python train.py --n_layer=19 --d_model=192 --d_expert=48 --activation="swiglu" --moe_layers=[0, 1, 2, 3, 4, 5, 6, 7, 8, 9, 10, 11, 12, 13, 14, 15, 16, 17, 18] --routed_scale=1.0 --balance_bias=true --init_std_router=0.0233 --norm_eps=1e-06 --tie_embeddings=false --optimizer="adamw" --batch_tokens=[32768, 65536, 131072, 262144] --seq_len=1024 --steps=5663
Below are experts of layer 11 (counted from 0) of a mixture-of-experts language model. Rows are named router (the router's row for the expert) and show model dimensions 96-191. Each number is 500 + 40 x the weight over its row's rms, rounded and kept within 0 to 999. Numbers have three digits each.
After each expert's rows: "comes before" lists some tokens at least twice as common just after its tokens as in all text. This comes from a sample of Wikipedia text that the model never trained on. Tokens count by the router's weight.

# expert 3
router:506512506461540529468459547488484453430525522526494466478517517488463486509473535546494480459554500433608467484456556520551523465489447453462555474493529555498488491518480518472519527485426586511599498443618516493502480522569520442534471485522496483481534533469457566473558485463551533522
comes before: " |", ",", " of", "s", ".", "er"

# expert 19
router:494501431502492546443429570495480465533465521491502460501484511501613464436486490462508519544552418488528473502518451528534529475499485510495622525519489507532491484576507430455511503464522535497484509496574521471499547481512531405497451447498497504447494407456475513471453524463527535514
comes before: " of", " to", ".", " in", "s", " and"

# expert 10
router:471494496467494536427498561434494485500461516464456487493484452521526486471446523461530497604482475481525475464396531495512564519467488538472575528468524577518472461430551504501505520439524513456497557485527551504471539503510559530547492427497456462500465510429470546483446516492476483500
comes before: " |", ";", "1", "0", "′", "6"

# expert 27
router:498489477467509503389486471430529427496428510481517506481462467511609445489481504493494532517517478456573486486434544498472507447435540588533555499455524524522461433431464532479508481493478485516565495519502560459481519492565496540487487511454423499547567486500544542459465498441518524497
comes before: "-", "\n", "|", " The", ":", " In"

# expert 21
router:517475459499541539551477534527529410484451515489558434537493478532560487479425504462523514503509447493552459439363482550508527465462551539461579466549438568501480496506487480497521506469482539514491471482553525510452485497484519483475502469490447449483498526535516541521446545476449489537
comes before: " |", "6", "7", "8", "1", "9"

# expert 20
router:481467490497535525472487525441478479541479570508505472493437469530531514486440501473474529496568405444573521438500462527478509443406490570461557416503506496493471469543546509483493508487465430479503523529552564494434530519571493391567465498433512557423484523484466504494436538458494492511
comes before: " the", " in", " to", " a", " The", " by"

# expert 15
router:572456546454487581457471540446586452516500563512531517488515504519536471461444508433530499564577463496602486515428534499487476525522469508504577534465518518496492454462464519489516478487491484511559535454570592571390503520498562520536445501494504488424509538407523547463462503491518485474
comes before: " |", "6", "1", "3", "5", "2"

# expert 4
router:501508491442548546498437506466524493470527602495482462552508484539551462458437507462471489503513416476607449487434475494489500408461536508467466443549529475512465489497482518499519505474492558530480524448534556447491498468508549446507485481454500493500514560457490529494434540464502557521
comes before: "|", "\n", "-", " ", " 3", " 1"